From a checkpoint of a small mixture-of-experts model trained on Wikipedia: 64 cubed ReLU neurons an expert.
Below are experts of layer 8 (counted from 0) of a mixture-of-experts language model. Rows are named router (the router's row for the expert) and show model dimensions 0-127. Each number is 128 + 32 x the weight over its row's rms, rounded and kept within 0 to 255.
After each expert's rows: "comes after" lists some tokens at least twice as common just before its tokens as in all text. This comes from a sample of Wikipedia text that the model never trained on. Tokens count by the router's weight.

# expert 64
router [117 120 142 130 107 157  88 145  96  76 164 107 133  77 189 124 114 188 102 123 130 133 111 118 255 105 147 133 145 124 108 137 140 141 177  98 195  98 196 144 147 128 175 115 120  75 153 119 163 147 137 162 129  90 109 130 155 150 105 163 130 136 148 146 151 109 120 131 119 116  85 135 106  86 107  85  99 186 149 156 147  66 111 165 155 133 102 157 191 101 188 124 183  96 138 115 142 121 115 147 170 103 103 122  98 197 164 110 182 188 128 119 138 127 114  63 184 123 105 101 112 110  91 156 157 132 115 134]
comes after: " |", ":", ",", "|", "-", " in"

# expert 0
router [180 114 162 137 133 135 194 106 159 140 117 191 107 101 110 113 131 110 172  82 149  82 130 142  88 152 104 157 107 145 167 133 170 194  95 133  99  92 108 169 109 133  81 149 125 189  79  94  95 154  72 185 138 117 145 128  84 144 175 129 120 121 105  87 115 137  86 118 107  68 123 149 117 124 170 121 175 160  77 146 104 132 104 157  83 138 120  92 103 128  92  92  97 121 147 136 162 102 138  94 115 115 142 190 159 115 151 123 117 142 105 157 202  92 198  70  88 130 173  76 173 113 138  92 139  85  87 145]
comes after: " |", "|", "\n", "-", ")", " Candidate"

# expert 66
router [105 137  99 139 125  68 142  94 113  99 101 139 134  97 120 154  98  81 121 202 174 170 107  95 174 118 154 133 192 156 142  94 106  64 124 136 138 127 171 106  98 200  94 102  83 111  69 143 226 175 174 142 121 164  80 134 154 105 141 126 154 162 177 118 122 124 147 167  84 122 122 161 132 169 142 113 163  57 185  81 145 170 122 111 116 166 109 148 154 142 129 115 145 154 131 168  76 112 138 121 166 113  97 139 106 117 162 110 110 174 117 131 121 181 120 188 129 132 135 116 130 177 154  78 134 118  96 171]
comes after: " a", " the", " an", " first", "'s", " his"

# expert 57
router [167 142 123 132 108 121 142 137 126 144 125 186 181 141  91 158 141 160 121 177 151 101 119 168  76 119  68 117 120  71 176 148 126 120 110  81 130 122  91 122 118 164 146 164 135 130  85 126 125  85  79 112 116 113 123  74 147 149 177 118 143 153 141 119 121 173 147 160 166 172 113  91 140 142  83 148 176 163 172 138  88 149 130 168  86 157 126 125  76 116 113 189 141 101 101 108 163 161 106 122 102 157 175  62 195  98  94 105 133 121 100 116  54 125 158 176 107 143 137 134 185 130 165 138 164  40 174  72]
comes after: ".", "9", "0", " |", ",", "1"

# expert 75
router [166 105 204 152 126 117 153 105 121 137 168 148 108 156  95 114 111 131 173 103 127 166 178 150  94 136 148  83  87 104 128 110 132 116 129 110 132  67 110 186 129 112 194 113  97 145 119 181  70 114 106 144 156 171 139 120  97 135 161 148 167 172 170 134 117  93 150 127 123 141  87 164 123 145 127 182 135 182 102 111  96 160 153 152  90 196 157  90  52  86 165  76 132  48 106 100 182 134 134 112 104 126 166 153 147  93 140 112  97 152 136  65 124 103 171  99  81 130 138 137 179 117 175 164 125 147 172 101]
comes after: " |", "|", ":", " |\n", ";", " ("

# expert 4
router [141 166 123 118 174 176 144  92 128 123 151  89 153 142 174  70 164 151  97 107 139 159 107 130  75 117  86 143 129 111 150 121 125 204 128 146  75 138 112 186 121  93 148  93 116  90 154  95 107 152  79 135 126 130 114  90 100 151  74 150 129 124  90 205 143 159 112 109 129 186 131  67 100 152  82 137 136  97 100 124 165 108 209  58 170 152 124  75 102 160 171 114 140 150  97 113 182 140 163 108 101  94 108  96 100  74  93 118  78 117  97 108 158 131 139 174 102 144  84 100 111 132  99 157 108 130 138 188]
comes after: ",", " such", " as", " known", " to", " and"

# expert 107
router [ 71 122 178 123 100 155 141 148 141 155 135 162 152 125  84  94 124 125 132 123 112 176 162 179  82 126  94 184 133  98 118 166 144 106 137 113 134 139  93 127 113 115  95 114 136 153  82 145  75  68 140  88  95 136  70  91 174  72 157 149 155 108  88 106  70 128 140 151 106 152  79 114  55 200 118 139  86 155 131 158 130  99  79 156 148 146  79 149  73 132 141 104  96 113 102  86 108 129 114 182 172 115 138  95 146  89 162  69 148  96 102 119  89  67 166 172  78 172 138  92 163 145 131 156 122 119 104  92]
comes after: "0", "3", "4", "6", "2", ":"

# expert 38
router [176  92 157  90 135 111 138  82 168 208  85 112  98 155 110 121  71 126 141 120 120 123 157 129 105 135 131 101 103 104 153 134 154 177 106 111 110 135 118 116 129 155 104 125 105 102 149 133 116 145 145 123 139 120 122  87  96 177  78 167 131 123 161 105  92 161  85 138 145 151 187 126 186 150 196 155 187 158 161 112 144 139 177  96  75 151 140 180 131 125 103 173  76  79 143 143 182 178 133 139 157 111 146 185  98  87 176  93 107 109 127 159 115 189 142 148 111 115 183 128 101 104 100 145 189 215 173 136]
comes after: " ", " (", "_{", " $", " +", " ."

# expert 25
router [128 112 127  97  83 146 143 178  91  68 168  83 100 126 165  82 113 147 104 100  87 130 165 110 153 102 126 103  76  81  94 132 179 151 218 137 130 105 138 141  47 134 155  90 124 157 127 138 110 157  99 146 141  79 123 143 112 132  80 161 111 153 131  77 183  93  65 155 151  88 111 122 107 127 122 142 176 200 132 177 134 140  77 126 172 142  98 147 154 143 140  85  93  71 142 128 210 122 109 115 146  98 121 121 121 156 116 110 109 172 127 131  90 176 134 107 122  83  74 120  84 144  65 147 118 153 118 143]
comes after: ",", ".", " |", ".\n\n", "-", " \""

# expert 5
router [ 80 108 103 123 141  90  85 150  94 102 154 134 121 189 181 152 168 138 135 114 179 123 121  62 155  95  50 162 163 104 151  92  57 128 112 115  75 106 124 168 135 106 122 143 117 163 117 122 169 141 135 138 102 139 105 153 140 154  93 150 111 193 105 158 173 135 135 128 174 130  94 159 190 160 117 134 141  73  94 168 117 133 213  87 160 137 122 159  90 115 135 115  54 170 116 149 146 218 139 131 162  68 128 134 115 122  99 127 127 101 121 143 121 120 190 112 118 138 103 128 154 113 121 191 180 129 133  94]
comes after: ",", " and", " well", "s", ")", " or"

# expert 58
router [159 107  62 127  62 163 123 143 107 103 180 109 100  45 111 100 161  77  86 138  76 160 137 197 129 112 135 125 138 134 161 150 189 151 174 122  64 125  99 164 175 112 152  81 135 181  98 119 118 114  75 154 160 151 110 152 122 191  79 156 119 144 101 134 165 112 133 105 151 119 146  98  94 124  81 175  80 154 158 120  88 165 162  88 123 155  97 128  93 139 119 169  92 101 135  82 173 137 111  73 106 188 131  74 131 109  95 151 105  83 127 104 183 128 150 112 154 144 137 122  87 132 115 110  98 128 142 114]
comes after: ".\n\n", "1", " ", ".", "2", " on"

# expert 3
router [ 94 153 123 144 123  86 121 128 118 145  82 196 149 128  94  89 130 125 137 155 128 124 168 126  69 131 208 114 110 131 123 133 151 192 163 160 155 149 125  87  96  89 127 111 102 149  55 176 103 169 153 141 143 190 176 132 158 110 127 114  97 136 131 136 146 180 151 150  97 116 135 133  83 122 133 196 107 167 137 179 149  91 110 127  53 133 111 151  48 125 114  79  89 157 159 180 185  74 165 134 133  63 134 155 118 139 161 102 135 118 175 107 113 134 141 133 173 137 121 150  94 140 178  88 164 173 161 138]
comes after: " of", " with", " to", " for", " on", "."

# expert 73
router [179 105 150 152 132 112 105 104 126 101 164 112 145 122 180 184  80 180 132 168 109  79 112 118  99  74 139 101 146  82  85 131 142 173 187 134 162  85 125 123  61 143 173  70 109 147 113 173 168 115 112 167 101 111 109 123 110 123 124 161 113 167  95 148 149 162 115 129 106 135 147 109 124  98 118 166 126 195 153  69 163 121  63 128 226 116  72 164 107  81 121  91 119  55 160 134 126 113 104 129 116  92 132 130 145 162 119 108 160 149 143 130 159 145 126 152 137  85  81 142 123 192  74 161 153 163 128 110]
comes after: " the", " |", " \"", " of", ":", "-"

# expert 10
router [150 156 146 132 117 140 120 159 141 119 100 146 129 123 120 172 123 117  58 192  92 145  64  79  99  80 186 141 134 142 123 107  93 138 169 129 144 131 121  77 177  94 172 141  78 114 124 157 197 167 114 139  89 105  90 151 154 104 136 148 109  91 127 185 143 183 176 143 128 100 140 147 147  86  78 145 116  97 185  62 168 113 145 109 110 144 149 136  52 178 140 110 108 117 168 145  68 127 106 126 165  94  78 142 122  95 177  99 138 157 115 156 187 192  98 103 125 136 112  88 109  82 155  87 112 123 123 107]
comes after: " of", " in", " to", " the", " on", " for"

# expert 86
router [ 77 181 113 119 168 119 115 129 108 115 119 138 163  76  95 209 147  92 137 159  62 150  94  94  93 100 179 125 156 177 100 102 117 130 135 150 111 126 118 126 155 172  83  88 112 139  92 153 115 142 112 101 153 158 121 157 133  69  98 111 137 148 144  81 104 107  65  92  80  30 137 178 137 141 146  74 149  93 210  91  70 129 127  76 148 163 115 127 143 133  72 178 144 119 129 131 102 141 123 135 159 131 149 123 121 107 161 130 123 138 150  66 182 165  70 121 131 101 121 167 111 136 161 121 173 136 151 111]
comes after: ".", " =\n\n", " is", " a", ".\n\n", " of"

# expert 26
router [145 128  78  93 100 151 177 100  62 144 126 125 147 176  96 137 115 132  87 151 119 160  79 113 102 154 161  97 134 150  66 120 111 126 168  57 164 144 139 120 157 134 136 134 150  67 126 119 108  92 184  74 133 105  88 159 145 174 119 118 164  83 140 152  80 119 186 141 166 139 167 149 171 116 135 155 153 123 117 155 153 191 153  53 121 132 130 140  97 156 157 110 122 111 130 128 106 191  86 140 142 137 171  95 123 162 152 196 164  76 131 179 157 183 139  75 152 157 128  84 112 118 168 122  83  90 129  77]
comes after: "0", "1", "2", "8", "6", "7"

# expert 7
router [114 149 147 124 102 165 199 124 156 120 120 120  83 128 110 154 128 101 124 101 142 183 187 125 111 136  86 132 129 104  60 179 115 111  81 152 124 109 154 131 185  74 126 169 186 141 101 148 113  82 143  79 120 120 137 140 115 120 173 192 132  48 121  68 150 102 154 130  99 174 131  92 134 114 177 177 144 119 123 107 170 157  84 135 114 146 106 113  76 112 119 161 103 106 119  51 114  74 113 148 153 165 184 146 149 149  95 146 147  94 135 166 150 196 151 174  84 149 121 100 132  80 142 116 123 146 166  71]
comes after: " ", ":", ";", "–", " (", " /"

# expert 92
router [116  90 106 178  84 139 119 116 149 148 131 146 162 129 120 140 140  93 168 114 142  56 135 168 115 136  64 114  96  90 120 126 106 139 141 163  97 100  64 108 174 169  98 101 108 112  99  97  98 138 198 116  89 126 133 145  66 163  84 119 157 145 100  51 201 183 138 130  67 147 130 191 181  76 140 104 193 129 144 109 106 182 112 135  88 118 121 101  73 156  83 190 113 158 126 145 146 112 124  94 123 164 167 142  96 113 108 131  86 141 116 157  81 123 104 103 131 143 187 134 135 136 110  86 164 143 140 113]
comes after: " ", "1", "2", "\n", "3", "5"

# expert 61
router [119 133 155 151 182  98 132 156 115 151 108 120 115 119 168  97 110 112 144 154 143 153  85 168 140 110 113 119 136 104 105 153  72 119 100 152  82  93 135  80  76 108  88 148 102  88 152 125 103  66  68  78 107 158 138  84 105 135 138 192 178 157 119 174 119 148 154 101  82 174 106 200 195 190 184 129  69 158 151 145 117 133 166 131  87 145 137 128 135 113  75  93 114 116  73 149 217 125 129 108 109 162 126 100 120 107 137 113  79  94 172 105 121 155 156 153  95 104 126 107 122 113  65 151 110 178 134 149]
comes after: " ", ",", " (", " |", "–", ";"

# expert 22
router [138  87 103 152 121 179 136  82  94 151 159  99 156 149  71 179 155 126 132 197 128 142 165 124 120 160 100 105  89 136 114 158 142 115 141  70 181 155 112 152 130 190  77  80 135 176  87 123  74 133 170  91  63 106 148  85  94  77 149 119 135 152 159  97 114 135 156 135  85  91 159  83  84  78 125 161 119 145 133 152 114 158  81 119 117 112 131 162  83 178 114 156  85 161 139 123 109 144 124 115 102  90 146 142  77 128 164 163 156 131  73 132 140 136 111 134 121 184 162  92 195 119  96 132 207 153 147  99]
comes after: "0", "9", "1", "==", "2", "==="

# expert 29
router [120 145 160 134  95  99 161 168 196 171 110 117 101 163 138 136  79 115 100 158 105 161 185 155 178  84 169 144  97 130 107 162 186 176  90 185  81  80  78 154 143  99 126 156  80 145 151  59 177 168 142 162  68 139 108 137 146 159  86 137 132 144 172  93 176 143  92 135 111 163 155 123 161 147 149 162 153 145 157  50 140  98 154 144 100 136 125 112 134 115  94 163 180 100 104 120  77 134 132 101 150 129  95 176 106 129 126 169 127  92 158 152 189 182 160 130  85 134 133 161 138 153 111 149 132 160 115 156]
comes after: " ", "1", "2", "3", "4", "5"

# expert 9
router [185 162 103 150 139 166 134 127  99 118 184 134 108 155 103 108 150 104 128 142 139 170 145 103  96 188 171 159  83 115 126 180 154  97 105 158 179 147 133 138  82  90  80 129 129 145 137 128  86 142 181 133 140 113  80  69 119 105 128 104 181  89 148  88  95 166 160 181 169 140 185  92  94 180 138 186 128 116  96 120 154 136 159 101  97 180  83 168 110 120 125 123  63  71  99  94 140 129 106 109  78 109 188 101 111 112 134 165  95 109  84 122 122  92 199 111  93 179 141 118 125 160 104 118  89 160 163 127]
comes after: "1", "0", "9", "2", "8", "7"

# expert 15
router [176 167 158  88 152 135 147 138 158 146 138 192 119  79  93 133 150 154 158  92 183 132 120  77 103 191 138  81 131 119  82 136 100 140  65  95 106 112 124 123  90 129 129 153 171 165 102 106  68 191 133 121 119 100 193  99 152 138 191 130 175 106  91 100 107 121 152  76 133 144 116  73 146 117 171 152 102 178 145 100 114 149 138 179 150 156 143 177  91 113 103  85 111 116 146 129 121 187 142  84 138 186 153 124 164 163 126 140 119 137  92 159 207 175 151  85 107 159 151 101 128 156 114 136  81 150 110  92]
comes after: " (", "|", "-", " |\n", "===", "^{"